{
  "lr_router": 0.000669,
  "positions": "rope",
  "extras": ["capped logits"],
  "warmup_steps": 511
}
Below are experts of layer 2 (counted from 0) of a mixture-of-experts language model. Rows are named router (the router's row for the expert), gate (a neuron's input weights, with its number), up (a neuron's input weights, with its number) and show model dimensions 0-191. Each number is 500 + 40 x the weight over its row's rms, rounded and kept within 0 to 999. Numbers have three digits each.
After each expert's rows: "mostly gets" lists some tokens that are sent to it at least half of the time. This comes from a sample of Wikipedia text that the model never trained on.

# expert 73
router:524490457487528522492529447465483509507432528480534491544503474488426469535419524422481547538462446504494504536494462516483486433516549517574520518524443455449525523494494535479471427450469384508489433522576464477565443540523564509496563465474547543518502463554444548446535585509449476475424521463523498450459534464526493455511448486498578537503502548498525458534499530555545435548544522465554417522500535473500526518432441488460538570505486454525493506431529505473541527457448481495448475450430465605469471468470458547480435511521494493544506459454510464461498536544479478513
gate0:558499467483558463457563461568506494405501497391534525568497496434482507531439524559506538472500494490462564523478487554544514469472543522451546548533574516500562470563491478460509486492438546475508484445455464488548526588502575509454490484464468461452479515487369530458547481548466468522518512516489523483543563467470540458479457422526476593492542476504564483499556511515443483479495471485553481516498505468533521528541488536423568504487533494554501521442549512503538509523488461484447569483417435461424472429497449553463501511489503551518526453447527546513539489486508481475
up0:429430484467453553540456575433466525557469544570466431470467501557470510473569511451448462504552451567579481480553519463480462550529476496560484494484418477496506545387515495545496518505512507500517503590532530475515530427507439495512469534477502531501488463530582474521496558434525511543500496505543467509496435576502436590504508532510483433549446480564481531494431515508551520514505558488488484556498435547489467455475503491514451504502496492483438490548478480485447494446568510520558470490567554579560491518501555473527432510479523486506455503545511451457538488437458523524
gate1:478514486546473437451496509541498504481504520481548515460549474455457420491561475480556494515468578574458458420531468536492466481518582480485476496490531549541493502476474543491510511460526473598438472483511478480551587480512531473582525479504479461512464503531429447515547535451464574577511488514592508475488526502454484440557505500535477447560438455443486486501557458455477557478500499555554442552505559566479448532512506500509488456485472514475563552578484522555500522540512467464492491559452523529461547395548466451560409467546542528520491512471499467507484487483440442476
up1:506500468415559532546525506447490501530481473469441466519469495486539587515449522529466530449519431408527528530472529506527509500497424495534545469520449421492535480557471454497528502546501530404543518473490530513456455525516464479411479516487498526445535475506555554491502478521553415415476496514460464479541516504543527563451506511480498542435582576561520515516464541579540470535509517437443559486465491454519504461486451561462501560528557464514476453436532479460513479468495560519511490445530456500499448603477536542416617507477491502461525507514507501501513491494561545508
mostly gets: "s", " D", "un", " d", "ul", "C"

# expert 112
router:533516423455486534482572423479469487468490509494503474525509506450471457545430556438450510471460482514506566514494454503428488464508531489547561460532472451439495496506481522412473479494466416513497468540514414448549547553513553512536548472486518511508477478515447477461536569506482419564453512472533500438512575475489492439462461415500545517463576531567577481529518553524508475463496504489541436557497543477569517555463474486446515532433482470574467459450540495488555518499469447501474471455457497538421472487468460528504481516471517503574483485424489477468503504517399478434
gate0:494495519432506452499466576432519471559491455617509537449540571497468523507489471460443468455515483532528505459501512445527509448543513469622562483474494439434466529521531443420458534484551480525498561488558530481479505543502496521466471477520512515485622462466485492582567556507476484545500534527496476555481532504508441511543520460468474460513458547517470520504471521409510496544501487526434518510446493544522484587516510555453457486485418517506474474447550526491471521509514511495555443456533563452458547617512475537520499487443484528583537507450508544528503528488541502470
up0:536497510559520497478518477521479535471507521410539476468446476515566479535530536521534497535499536554500514541490486553535481555445483555404444544561490563550539514430463534503526487535500504458495501472443467560529507419482521481458498530509508506526446555554441508440433491422489506437501482483515533436471432492508533516445450555531517504464551461466519492453551501572484471442457510458575514497478482486447494446490500530559594498565590517481521507544453452490553487513500508489483573511477464530524464424458509479491516529521470497359450489616500490473556536466528493528
gate1:495504565512460501529481480538499437471501482531543472462530479501484502471527464440514411548455487498516483476499519531515580483471499424525482578516563540583496485499512528547585507472540535459484505515556519458517521435499503488583418470510453532474562539511512450545478466484529520520550575473505526527553540542514436516569514552483429411524487518507447502455475474536517412526439448513525516502453481465444478551583491473586418399512470472567496446534552476592430499558468543397564506523520521489484542554486516496517508467505508451465485492506504495476507488485504491543
up1:503564483491531467500531501468424500593466427505492461496600525539471466529474496462470534567504478564395508512478484520504469543501494511434447520527521498502419437461469511533486500533501544595473491480559448449541390491507469503523513428559531585507505442560457492503463527580527516385502499490544509492494463475506552516471523533464516466519509566537548445490503491516440509460380491515547446491476518481495486543501493467533545479513518503401482519451492521558560464498502556525478477549521525501527441553509514511508460483496536484459548508566489468390534526511500503477
mostly gets: " war", " Kingdom", " O", "196", " air", " MF"

# expert 18
router:496500480497463557524523483451467498512490524468506510508506459486440451541471548432438545502446491503517522523519470529455442431505535498558582476570471462448526480499447520413492424478437453502502455570507435390539502543581573494531547417474492509474472477533463511491503555501501495529464434469514452474506516454478550449477469439557480551475518513540562415541486520529502468468555556433525442566554521515506548510433464448439503532446487486501466468469527542456580498502472465478484556498472505522444482474476485594456471554475496524540533452447494473452490488510453444446
gate0:503466470482520515522609514452547540488550501512546500545505489506458425587503471452440503505520525498581488451478470500461493547529451495517443515531546423531467573425450556471527517492492534458519431534510456403497502426473554425420463456506492576482480518521447480455472544521445547580522509495481495498479478523515590545512531455534485500510519463525521536521519525556452459480460575510475516549502462480532596485556483444463524495490528455436381482470447510513471475513476459493554498494421476493467480458514504480552471512469462501398505535468535476515495535493536445520
up0:494484539486550527549556503531487530499526480480515469559500460523515445523486439445451526469555528504596484456527473469466522543542444503473469514528534414476439535460433512464526560527518534473494514491474451431468482446519574439438454452521497600491463514487510537437455515522488520547548536495487537509430461493431589549551506474500479483502501487517497485506479489557444539458490546516494522517492490414540568504551503419532528501507526454464356485454472511524467514527472428509527529499420491473410521441525529507536495531456473542390485551469573511503512526518517471526
gate1:477524440406511510482441511542434539505490540468476476532557539482524486475488502462448518487475493561439531482493467514499560523472474511530516484487494542430515491529487566517494502496524429494508473448525503513515481573528485393508510465453501530373518498488569505501460501467487506486460507538570523461456486458480495458559480450556529498434580479459536502565608524482536486585524520452425503506546547483489538483541445499514536505477497460544517563483612556439460492491519523455453495471490374517456467507536492515426493511492447545485534486426436512492550511586470524509
up1:454548516402501540509458528556414522503546538430450487520548553519564477450487480470431517518469491535459484545492500535518584528474474527521504485439520540485511490482471526501512474513506493513513469447534473505552450517560483359522485461488482531422509496457497530513477559481529511494500494551582546513527488520453480457578471459595501486442525483453519505554570488474527489544540525479440525534529535534495544486578461474519486548503521445486505554478621552469454485467536525426449523499491415508442505472520531471464521528442453550489561549485471500538545529595524544521
mostly gets: " he", "14", "16", " other", " two", " she"

# expert 97
router:538519487477501588455545400488444463481475532471550502535470452480452444534463549483501516486457466510518550572461452518486459463480492498517566485580445437478539505501474520422480429463466451476516470555487484439543494517539561480531542490489534495500462474534456508452515555510464443532443489484516507466464508510456531495456404464550560530507513502528549482525504524545537474470502504452520439575509520483522535536406459471453554603432495437523464508435551517453570528472489484508452497457472478536467491436424472594474446529508483542521481469421492452469518465477437480451
gate0:469507466514488497431425497494493502442398456474463403464486571545457478477548482421495532488439486470456586525468569490444536501493511427533484532548458514501479524492513542463446479517514475501528476454510516463464516527516543477521490494498505538487446533496422484513496608458518488488445461481537459510492438489513540476480444553532479503522503450548491485546604482495564478509517532510564468496516460487503464546431507558479443538496517570509516509483517516548498514535465456609514492542437470525451512499573404468493561465480507540568541546433487502492490392538533468573
up0:504490516503467491568544551521518472468625541557496523539516454476538470562486547570516571479468500441481433440507488526533421510435517554482561474437537499492518498521493487540524555514549539483457571480498562476566467511510479501470507546516501492498520480475542523504524365532493498425463504535475578423415509502514500543509497409427555551508518522513448528472383519484498531478492479487485602530499514479478513521490514488467558541461527467530471457516512496487551453493499500500476572470555557488567475533417546514485485537496513418529491491530532453486548565494502520459
gate1:477456455466521524482517507427518424449489467439472479576505500532463429518493563415489562442491392620529551503451515426478519507541532505542496511517478447524519439529507613409505479502452439425569534500491437467547499467535529526503495452487550569466502476494440524508512509553447516455483465542546479456493549484570530490459465438527522560498513480547498529496534529461509518483485500524503468573482554461520541506461495462421426497514527427533478494502457538491526523469458454491450512412453511557475455491510492495532480577524561482532540515502531498501451472501500499532
up1:494512591447498471580517503486494483478458553527529487543521470507513490516452486490468413491516520372474526549533458519458427428451493462503471513449521473538494535523471478544466485528512553507487403597484571499486517529476471466499506513528495534572446486541517532540563467473527375509517556464509466525512419452455531476510502487496411475465504594464559504549607555527538444489495573465480476508527473454464539539518476493563537504527511512433557508526531520509423477500524509496470518530456482437471534447490506442465493460469454499505463461460441466519520486465537466447
mostly gets: " |", " G", " Win", " Jan", " att", ":\n"

# expert 103
router:504524486500526493450527422458482483513488492524525480533430474463472459555471538467486580510450466510498544554470496525490436444501510517529566493515459456456459524497492549492479459488471486482505466528498508464551512550470582506515520433477507533510480410539454562468531519574434445518416471467512440469452540499481529460466469478515564529488582495500527438557493542551545443478502543453573421502532515453551522527435480444444527550448501470542492503484581485477587581452443517510379529434428488534507483476451471545531465517493470506523483464452507482459491474485410474484
gate0:482502451442524517501452543431443499521436556503526449486493510484529478535430522500491593485494512565516453517467498560535545433524478450529573548508448458568524520540494479536532482437494480448464479477465447531514543521511509429468482548472467440461539549480487409577523529528479470508473459522548490477471521494529497461451444510480380529460516614511456500539477536551496485452536509494505512509490531517522552585546541569523490470497453500506504419536502487465529546509519519453492515486566532569464466488507444503495463529533527623517425494527503424538579536486504475556
up0:479499493428449463511450566461444528530454518501517444469517489514537499450467520513502544518485525509542470551478526541515512480551449433525596513524475461516473544550486476601513476446505521460505516448476479490517515484485486444453461523490446506461506515466504428556455493537477449492490444525543466504477469468536496493448482473499361492511543571464469503535440531522507503497540593497522510464473549490497561545533538544507472479513432493478529442537539507404501562553522591493483484482568520546469490446525446501517462495528526646501393503545486425567518514480476475543
gate1:512537499540491492360565458420472477513498497464476479536508475540477466501512484507573596526467467545541505532475475536457507501520530497519497459513538450563466514511495490499474535463501484487429524468490505501586474551519569541555552455447500478521452493487507474541467567512412489491441509502483502467472551528481481537463451503572564481423519452469527499484596496565515528466504520421491373456476439466521509531437531500428530518482566508545525519510500465489552505500540476490519486494495498624525517543526508499500529546497437454511481512374502486479479425508453472455
up1:484430494479573502564453514544515503474475537493485527483489511471461492541509516457461423488556500467481492474510491499520477472502494517514498594492451576428546456516494522496525394514499528475538435507492489431395549447526515434449496537516490568450422508502470489471554472480589490501583487475550460490519486495410509481489461503468494522623514521524556502512412543486501460428518506527471607548547576547502413518496472465498482514490469459467426444475457503444464488443471511488525516511519476462450440482474460530449478438526530560536463475534446503520525511463543493516
mostly gets: " of", " W", "/", " s", " l", " v"

# expert 8
router:553506478473495509455497441469469470446459526486530512526506451513436413527426528479463515504468506517514545546553503496475496475545534507524564474609433489508525522510497570459493431473505474449562469553504467440551517536531600510507538472489550530512479495577467522436489534460406478521483441462524494449489525483463534458468350449526581551470502506519539478511466519508539443493534539475519502504499509423504560518433449449469542574490520480517467511478533479492549531488432483521463511381489479532481426470437457565496451501536505480511528490478471456440495445488486490517
gate0:488545499498453476519485523485457502528539483524564491522477431517539473602509560446533581508499510540513513499457530544422441497463539543490513450552473505481550524444421594523504589497528488534516526549493569416474531497601439531512538444431449528560489447481430474580521524502532509482502482494450515521483460541472475518527456563507509536564469482514484552500518550547499510559442446552509506486496467560451589478558523543529464500466506533511431488433505541475477486490423406457451507526476515523535469504525471503482487517536543450571464523527538527455465527527540562493
up0:412524553497431489519458536492438547469504427518550433471525472520550514562551528452532496514531507581499502464450535513454448489481546524471453447503460502546504495462435563539515508518496502512462516505484503496436509489557437547480537468486457485510521476462471485539535464455490537467549447548453511522441472577494477474557457492478462516566448462465456557475517511479466485566424458513481554450454462539516518508548463573551459476530478549500499489436452530530463466496431427456511460527545538512540477487550456443448573500514561459526496523561498574465446581572565575498
gate1:579511512455717458531465463534501513536475494390526548521500417545555434472402536478423479527452511535523486519521521506467502469625513535468511512567557511504493455496503520479520516488542483484504392568535486495553526485492531488523509392495465520517478511551517543500481547550449487543526549515493515492492462436480504421511442442479503538525503527509527491496554508505527469463519453402547511498500595482512509494461475462523482469514514518486445452531531557498518552495445507524543528504516533491476476493547507512508522521497480462501542502532499506469503448457491513490
up1:429507489555315564488538511481477480476551505616445447492478576472469536518620468508538522473538498468460514511466486475521493543396478507523485457442440494467520521483499498501493480526426500506513616429482504492434484510522458535474499606499507504501536490458489457506506437487575483447465441507500490525504503572523509548486569561540489489458522438510474496522431497483452539565496559582459496517527404532490484513526508482461518555466507474516537547478474487499521418476565488481482520531475466513508502512472490513487453470500503522514452479485502441510467526527506488492
mostly gets: " in", " and", " at", " &", " on", " of"

# expert 123
router:509505425492533504521542425494484460441500535467505523488509518467461462553421584470507566485484434495498571539545458541444485402533536544543512504560447430479529433484466526481432397447456505485517494546520518484580464578529548509522525489466547531470465492571441535493516562512468440479445510494500526489446511491474513484487441482537542522517532517545536505516512526533554442499495514465560484544544542463473563532438450511466537543476488452489473499463562481467591477499444483488430517459486500554438461436425470519489418499462496469532473463463502442471517449461441511459
gate0:494510443513528488482485532487522561508458632484546554492501429535446524507527536489490587451484415480569497562476540502456535511495465459515521514483467494478540533518431523551499445476505471429548478475486498496492551542528508434483492467469453440511522503497496544532616470380487535528504522502477439450520497534506476553513497494511546487477520530430533522536504495523498552497464514515463532522464596504518450481467412477490483492518491424495487505523529566423500487506511523485525595455416434540411435548530481463473505528523484574504463472498507511449440551466407494505
up0:480469492510534495509526529486532542515500566453485544496555432570472524500548544531489560466563445501535491524524533505493517501497403482467494496466490535531471506553454505548491457513491481478502508469530540554490536536527510456447449488472425446486558516443528544580578476450494501520525527488430491455456489488541468546538469475505542470460540489452532523551563508518525574486435466528454521520434563458520455526480410429520520482471454399486498526527523595414503428482521500469515593463471417576432429535468490473443488519509502568509479474510544462458457550465469549487
gate1:443485471521490536489435476544545478530528535533527459473437433480514470464406466478454529482478505485577536446514469439483460482443501484579502491484466514471489538523520466487522493542442468449554563497454550447472474488553487487459490462501430487462500517510493454583566475414372431574431475526516576493520530450489539506460460481486517509523430533472511486546518478554523521557570535506485465464563572531466436450492587489439436482549467515582461505520526469502553471449522545490483552490489553481464505488515522513510564463460530542506501546476432504448492512524469459541
up1:507570515497491508529553481442516487469487492450499553533545599475524508507569544522467491512467457466450500551500446491557538525519426503406524508470492473494532492485507528440497535513582514494475483469548499534579490545512536443555493573550573494517506514511461553400411557583577500483499527460544462511521456488494437486527506510494508534508572456487511513459465534484497536455442424505515496497471425508493496532523425471546521529432529522409508518434476470510456535558459501477473442479526420475569533508445492527507438487514442481453526441542562426480548508477542548473
mostly gets: ".\n\n", "==", ".\n", "\n\n", "===", " |\n\n"

# expert 22
router:533463432523491508466532447507455495454458498482511525547501465533458415564491539485451525519466519509465615534477491488495494465534531487533549538562456492496522490461456495430439457472538464483506417547452438446606484510544560510504518487510551537493445477510480527483526571532467448521445441468500457469486559482499529439440454524571547559494528508517520490517473519521559442500532523445527448554503510530544549529467439428482550560445510493520481458445518466476603544445476530547439543455420435541468440517448464534465490529546507539543497483465513424482513473475479504472
gate0:570510480500487470457521502447517451472479515456501460453450497399450498508466508437499505431515550526489509512489469512464488448482504553495582532499483447491491459470456514497575528491470441507499571505477562504515501492483527491456500471488480467431450511579500523427466504424419444557515536529557582456477504500494521554439467535486551541499487533523521484525433513525543495492573461499470472520557496556528511530488431530507486496486481477503441522507571553428504488483478455552380470530455548509458540388518439477564446503539454457606503476453484465441491525554457451486
up0:431454512499529532531449469544477538534517539532478510541553480599564486516538505535504497530495443471541469474499559498540510571536464463511407456509498500481510563505515437494414429459539492506546403445519463475480540507540472493532513526473516500520507469429502490567559488580588562502503473489472442502516532449456507460567542464484480471527523447486511559507563478493416434501465495488549548532457507478468458469502539483480497527508503482500553514517462437573490488460530559443563525487510452485551439565488513537449578505474572568431491512535497568523496466437529584509
gate1:447511530489488572549492498536516426459432502528480455477541556467573451492416534511522511535468495567415429530472469552532520477534625556491480502484531508526526505507441572539569515476477530488515487582505518510532492498493487495549482479455472490486534465487540510491471504549521442513462472455563526472534524472492540470522450536596565501492471530539481576563581496564490523530397455433597445453481531532462518495576515530500519547488456498520498483491485444523511564527503495502468488446500536581494496441509511498514435508562558491457524463504518551468537476540512588503
up1:424475530517443551479457488544514451455483479525457445463510562483520488482418507569543509540474478560405417528450503536556515490499605563436492459464561508535511483552434568565568547483479555491460480544502503537536493477477465504550490494455502466481504506491498471552447484559527473482447497482512502484538544476501502463537445525579532496482448518537455558503596517528460524541403471420553460453517492520484505502570507541544560502466484502493521473501451461531460528523518466494493480447504529561503531472516542502478441486551607449454573512514504584499496524543539544505
mostly gets: ":", " by", "°", "°N", "″N", "):"

# expert 121
router:496466455470509518512523446453472505467451535501507507547491499494456456528430614445455538442431471526458557533509462511450493466504550492555527458539456466425538510507481547439468500487472473452561465532458495467564549543535519471488540481462550508490505457580477495439518553512415449516464454409520446453508549513536489444419438465551522504493538511540573489522486557525555463464519500440510458538568529462560538559449496471454578542456518494530477485459516508449560511506471480502453513428470501576508448484510438517512441542473541506534515426456467512477522445509458459469
gate0:430506462484409520455502515528555509488476529597419554534482485475496497497505532545514496508465545490547467544484458488519498487524519515471553391507535515511473453458499512474506534481474542558444496532502471501494492451514463421491421502538412513463541500542489459571491502470497530553551404484513496484446514509593573566472428470477488502495419616426541460459499497531442615442500468536533468536513500566588572488479547504482529459507514506491508575546502529512493494472479528474512539489484459495489473478479427490533491544478516570458474506452499522529515467591518504500
up0:549517571509592444513453488487465510518481480421613460437514526531542492526491486456495503478561477525441497445504536521456501499502475511525447560536447485494511500526489505491501455510521462447548475492552530483530515559526524569515598502475547519572467489506476523408456499526467465499453536490528508557535488494407466419507554522544493543489514416545485528531536488474508405541484527451490529453461517452393418527529475486481482538470505525509463429452498465506531539509527494582506438497506554517508539475527576504459430435547470420538549506548480485483494531410509493478
gate1:463534537473467481550457505468546470509472490522531475447431444480571557482523479438484500428538522480509537445563509508523458531527496534563485413487418506537404500506598416474479558554483517477470545533448604475462471532568487476550456481531456441572549449532466539577489460468505501473463453540528553486470477522531497444540452461498465484459520490462525475501473465478549518524510510497439512483445497475446527547464546481536504447560445528528501559445493518478491509499522549474538536489487536478464553546518529459548482422479541561513422509558475507553556533509506409507
up1:560561456581508539519513464519478491510507478506413506573460603513476433531478501513523503573426484494553525563433559512414568482471507446461546542508569495505568474489369536540487488530519525515522485447524408478510583470424530523421467545453456516484482541494499427523484466526532513523529479483505523509502542441453513542509531527537521478541527533507434552493499574498441475502503488470508501546547519557512458458547436499510456533533555497411513431438559478502517463534505458509456496524524471548491511499483485513467517533492457471457504567481570494514474446511514554506
mostly gets: " January", " Air", " June", " ft", " Center", " River"

# expert 21
router:533444456514507537508496436468475486473492530454535512506516497475448436533486518468479547444468434486511586548463486521479487470537532557523579489520439451472554561505482550445464502458476461483532448561526461440535475572522528484472587492475524543498474444558453538469557573520454441500461508488476504461445556462460546471505503494542537514479541481510538469544507521510576436477551552460512472519529554506554513498451469439451527570424540441564496447485568529494570557494459485529463463421472518555441472504415481586491451498486469531520484486475465489442474464487442459441
gate0:586566491482502491452531519466482484501469515504454499493490508497479457529463571485459608580480517509479548536529460472449437465524497472540532484536418414470487462502438570499460419513475473470467503497500512460528499487549547481530564486469524508471485477531492485432483538523446416550448471452554446459453459510475517435431455417487559586464472596536542454560488554522542501457487510478567501514491538440479501549457482516463533546450471508534438498507515526486536506502503471504395528472463519551469458478485473506471455484518532446537514486395469450501484470501410482479
up0:574501512518477435533453514411564539572512482483429448443507533527484553480483494487537512452526570476527467439528546508438464547490449532541513485491502451525527472610518535514519521492552485515518531435472585497502523478520457457520511508525574458480565425554568507547459482502539579495507522442486459510463462498543443548476528447500466498454517505520502494535474544476478490549592542497524520535531518515548443502486503564546469513586538535517512452550495540559544547534515573559473515531468518569481458541548568476504559413481547539478468501462462536560460445483470535456
gate1:536570441494506464466573505471516442485481555492512516484510489529514453559517530517421520542478471477497526501406439490457479535505475478531484481548460443401568511455512547479554502437531468455460493560516476388537574496528512467543509530518464476498462506535373417510515560525506488528496468431482453492517499514504480502469515452498526549476493573560577473531473552551513500467522515469568481535441523465474603501463468551391487474487507479530464471436510514456564562469505450511444540488525448492427470460504468513419500483499519509529515518499506479494439449493534552532
up1:575503529468546527424528428442556565494461408445511475509455537468481520413505481466532492471460504503478547464588546475519500456488501511536523498542535549540531532590461485429513473494506502445434557457466530481566578455520499490497464486507559512518505488461562535506415469572481479482524591509466442486514529497443472469566494546546493514518468456474476568464470543492497505531458513446445477489521500497542408516474454495575535514455451507506442536463463421498490539471530498510527445429522460526536448574523590464486482467532505516501482481525505451567531450503476441536
mostly gets: "201", "202", "200", "199", "196", "12"

# expert 42
router:537462469483517511476505441464445488472483539505529513523502515490458475510409538472502498526495475528506541548482435496470440414515529523515576502531393457482499511517496529460483439466484444502501467559502473476592495523516573501482579493489523505485435485553465506461537579512453436536476488473527477477519504491465528476429427455551606552457531515520530460521485520565542473510505500454506457592495572486500520518428492461466556570398472431518480498472547503471594521433478501531469478451508450537486459463405475563475482544514480549499489487440493450482499477497434505425
gate0:535456436446435461531457517493500427499451546439479450568498500519532498582500499504518584522504427524511497530415479542506440502530568433483554483445454516459486437571504477477481496479467491409576565499528520505444514497462489522476462502525527529439493513558422523565517448527502523543466501435498557484519507444521583501472493490522434449431513542519493510504528471528494551428501531469575511585541542473495477486492560438498455448455538491557534445475492467499549487481533483445523473515453530563438534535565529494475517502462473523483498479538468489527420469518522405551
up0:491460451489461438540441510488535482498474522431454455527470500544550531565539459536580551545532456503503447527423468545538481549535519447474585479475471528488447477530552473487455523478508484440566569488543546526460543473471475534459465530540553507465506517574469542524513470513508534544453506451475554510509468443545547516512520511528428439490490532480481541471544454531444564465471514468545548539527551484456479484516590459522458424470489546546516453498486431473547430476548465436558457526441533540447541523555553492473524540494463549460497491566457522563464478531563436536
gate1:465489473478397524527577548465540487460461505518505456472508533577501486481529545505501521517491477527511520477490423481450462471535458489484477494522505496467533458535493543525529478508454494460520481448488468494565525442501522482549544516462478523509493445545462514493499501485475466551480460512517551506508505453535482504443429505549567556514568551560493473511482560505498481474481514465507439577509401513503508609516477526498547692493528514518528520442528464520481462478466432488493511462484483546451490532518492550459483537456590392493614430407488484505493475478524533476
up1:495476501481562463531461489519464583551505497559453545507511414469561499490546475525493517504535526461495500479417534498606496509448494433498448449489506503460462520462484495454497501488575498462490517505517501508456562490484420441443509477528541496491526496477505487527496473568512568431497494502478481508482493479479389531523537491465506499504465486492485498540476468478452465557602451495482555461471594514499515485507536512504447360615495461480523474536461471535443561527549472551461501535552529493502473489502502454522530490510510571512448599644538513491468542502499491531
mostly gets: " |", "|", "|---|---|---|---|---|---|\n", " Mal", " Jan", ";"

# expert 118
router:576474455483525522448542455500466518445470516467545533531459481464454460521451580477501547479456468531483571495440435504453483458507509500525518492554472486482568520495477533469459420491499434460496417519515454455551490524522550499523583447474584486477461452514447524479549577503458433497425487423494488450465523492448527446464505431511560557485558518539505494533503531556541502506519598462520427511526559469540538501448446461442541557441540473496480510468510540486563572466446487515449523465506472577482442503467472601507448512542477506534503503463498444485500496471450488483
gate0:508516485451483514492523450497463446493477510487483521542504483471456481545503527428484548553457471525491536554517555534467396414539529528514537492545445467453501459472481494438509506456421521527495494546473517428522477522534523519525534482455483504513530446527467500418573516503488480513497454532498446477458545506532519464433476495533562457489530515605534349535486474597512494433501510437519487502509548441501485506434530474504469536452506522528425484483546464525558475476409493518519541479443456551463447402488447537483426581489553498544465444488474513487473494472534499443
up0:439468559516531469451490528464464495427448461516447520495525527504534532436552442468540562485496444482440416439484542525464516443467523547492428420474528555500564447502567472555558523476508508521453479477462474539524463463568465512477503522435573529451534503374548440476545554502562507447508482551464513494523406529473514583548529537462493450490493454494423531560547435523423539514453477501527504471519534424444483559502504484520543475481520549501559515500446517548496493481455538507516516520537481507543501484520543543445527527538502472524518504498522504490516567526453517575
gate1:485471489519472542526471450537470526497503505498466535468493530398437540530457552461508493532525471568568506541533501466457512451490567508500478479494416484509475467445498468462423578527494506526497477556493498584502521545529498523462579505544529449453543501541547541505552544518471417447456488522546424474465476481492528442533526414480515461486519479488453525488495436501639456472543467494545485476477588557446530511521521495536514492458474450467535451497539488518523508484525489605502434557539460558508457491427502553473543432461547503481425519477507464482516517433469537441
up1:473541489477521502467547513466523486490488522468530471533498460607567453487537503494495547478466541458406512460478486540558487541516397520500550501503577479454561532552488564501559430462533465471513552455528525415512551479489517480526428492426473550554450480456451485510462496499477570579532524489493566495498528527519490519469455562527523525512507537542550480528509571479410494511473480466456478540525430469564459486512461468454487511506533530521433579522473506478493491493435540404488545424462566460483543500556512474515442534555455491542546451490483531475515505568506451574
mostly gets: "10", "c", "17", "11", "\n", "29"

# expert 36
router:552525452490497533455536503448452425462460534504509549560458481496434443516464536456470560515430507507514547546445491506481438432526482519560534493521454456476532512545512527491494424437458482458522480516533482445540455510571570490489547487453530565506455476539462546454522547523461440549460493442540499457472483456463535477455403467479541601434542554532539431506502499566527461472504542473517439541549542470517521525421462485416558494469516461518417439483487501445542493450454498512464499447458480541502441480445450541448429534517484501501464484487478483458463485497453499490
gate0:537508526529621480538485553512487508540500531505480435486555540485507518461481424535533499504540524522516439510457532473494431527529501540564563421542540543493531403515528484531506520524488524417487527477557375452486478485464509518502452454522543501481498528495532489474491445557482566471449514488478510531496429490476475488511563587481541503536511437500460579524483521512474485493429504508432532417542603568511438521563468573521538538450542559545528486525469578484492461542448498517526521528470537516519478482487456500539531554461515443530519517568476539485479596496492534523
up0:456474485490430492454517489476538524449510446495488570514466467522466461558538563507487510498464466475498540455529479543487588472479493470436432580423478443486466616496480484470496471482523457525509457520433601518488499541524471533491561484483490507512496455536461476513522564425492484503539458522501507465506533468525530516516436403502477505469513547483526454501544498446504506514553532474547468559449414416531544481457537420435428467565467443445439491470529421516526521427556466487486526480521437517481563531531536486429462484539494554468477492448521455495480417501495476474
gate1:523526471499530543434528456465448519476460507474517459475498500478486444537455554467443492471481471499503574600492477529480566470481563459536543436548458443486574520497421537471441456504493507494509467504476470492544469529531561537510534467521523502514473493520475509431565534516440444485441509465538541460499576470490496460468489449511503499531539529503567497541479569467539486535463479473490436523543527490497525497494474486456509584431494488590481533408630512481516566470513488537416593435477454561441466507451518511527456486555506523588548453461518485498535498466444478459
up1:486497515555534555551544494458515537477529468491449387488538477466510512453468502513432488482497495454532513460458560483524579492465504491564496520506458495531522521507532492523546486522518497426551504378481433546468437462504494532533506520536479416499480511456477462500508408497479515493494505470530501499458559429540521473466414554432472435512489428491570444414510426488468549485439569470403437462520558500492515471461549526488531521495532580494520418500522471537515447518501499543498519464561494550524523500447506430458562500459543542545507496462487532502506556491416496542
mostly gets: "'s", "ie", "ly", "ate", "ra", "le"

# expert 110
router:541510487494500527476548464465499454507502554516554517525505526449527406532436570426482519508467433528483520470488474504488456427488518454567547485552435421484577495518471509451431482457503454511567477543523532455546510587544511466487534451487532568548471430561477549495611533495426420555450488495528477500468501449477594446479471485472526537479525509516542490520515579536529486500517558443525470555512522476516467484457503480482485494461492492534428521490584527512555469461451452482457554424459520528518494497435498573491450494500536493510524456454482458433461476545464461480
gate0:524477459508619461530530493447509495449492500493494478506461439450474554547440431484462565486551540462590493479465469521503479543460495460473466517445441567510496513488553448493445475490443478538488471530453505532520473504506496417497469503537515503563515415443486542441525536524468492421502545426476529476479524515428516439503504528438491512553515444535521454507538497469426521516487478540414510527536520474454494488499533533495498429512457503604520536458534557452503538487485471465514527480482459585393505504505501527587539455509573507575427445521539493461510540501568480502
up0:491526486543597427510512510463561529496470534484518461544436459479483517507481411509494545488594505508582468505433481498481519521447474493507477529450441582554496463470507478522416497494422495507519483512456500524480439482498479433499413469551539505572503456477463505453557525540441478434462530471482531501500453461448502450536487540453474523540526488553527492502518498480431501518488466552443553503573501489492489472454531550491472443501471518583533510494511584469494491514521420485532528492476480538452511473502481548553555400449609457578433488540547514460477501541572472501
gate1:472459459472444445496547489530509497471512543484473458469530509502451434513528521463504489412550481492505511541517507561509443578520492467469493579540464456524529465475402432455528552489521480445537498485505476465502587477443496480381528518479505543497458508549477517490519481564452508477500532516502456462503493491554418498406532520495554481522579559578564531490501437537538551509489545462534500559517491511487464506526447511469552486513409482433552486553496468456523534466429467417467433464515515523485492416502512532454498525507548573523560474501496549483541510524494507389
up1:499518521491416449490548460508388574529544473537470520526493483487478416475543522495474530462531511496512414555612482552528503512475545424512494546441424471548468515456450450453488518482509515546511504489528518526537524503524488420461508562487465548519507445542494476492470515540445484563498534499508508405547499490486434501429503481498489500512501540477495445578555423514514533550446467526550561553454458492491453486465493528525533442531481500454498517488494534503490488472448439482425452540517515532399466461469468511471519601528545587473491528446476525437575502473514469481
mostly gets: " R", " first", "S", "E", " new", " second"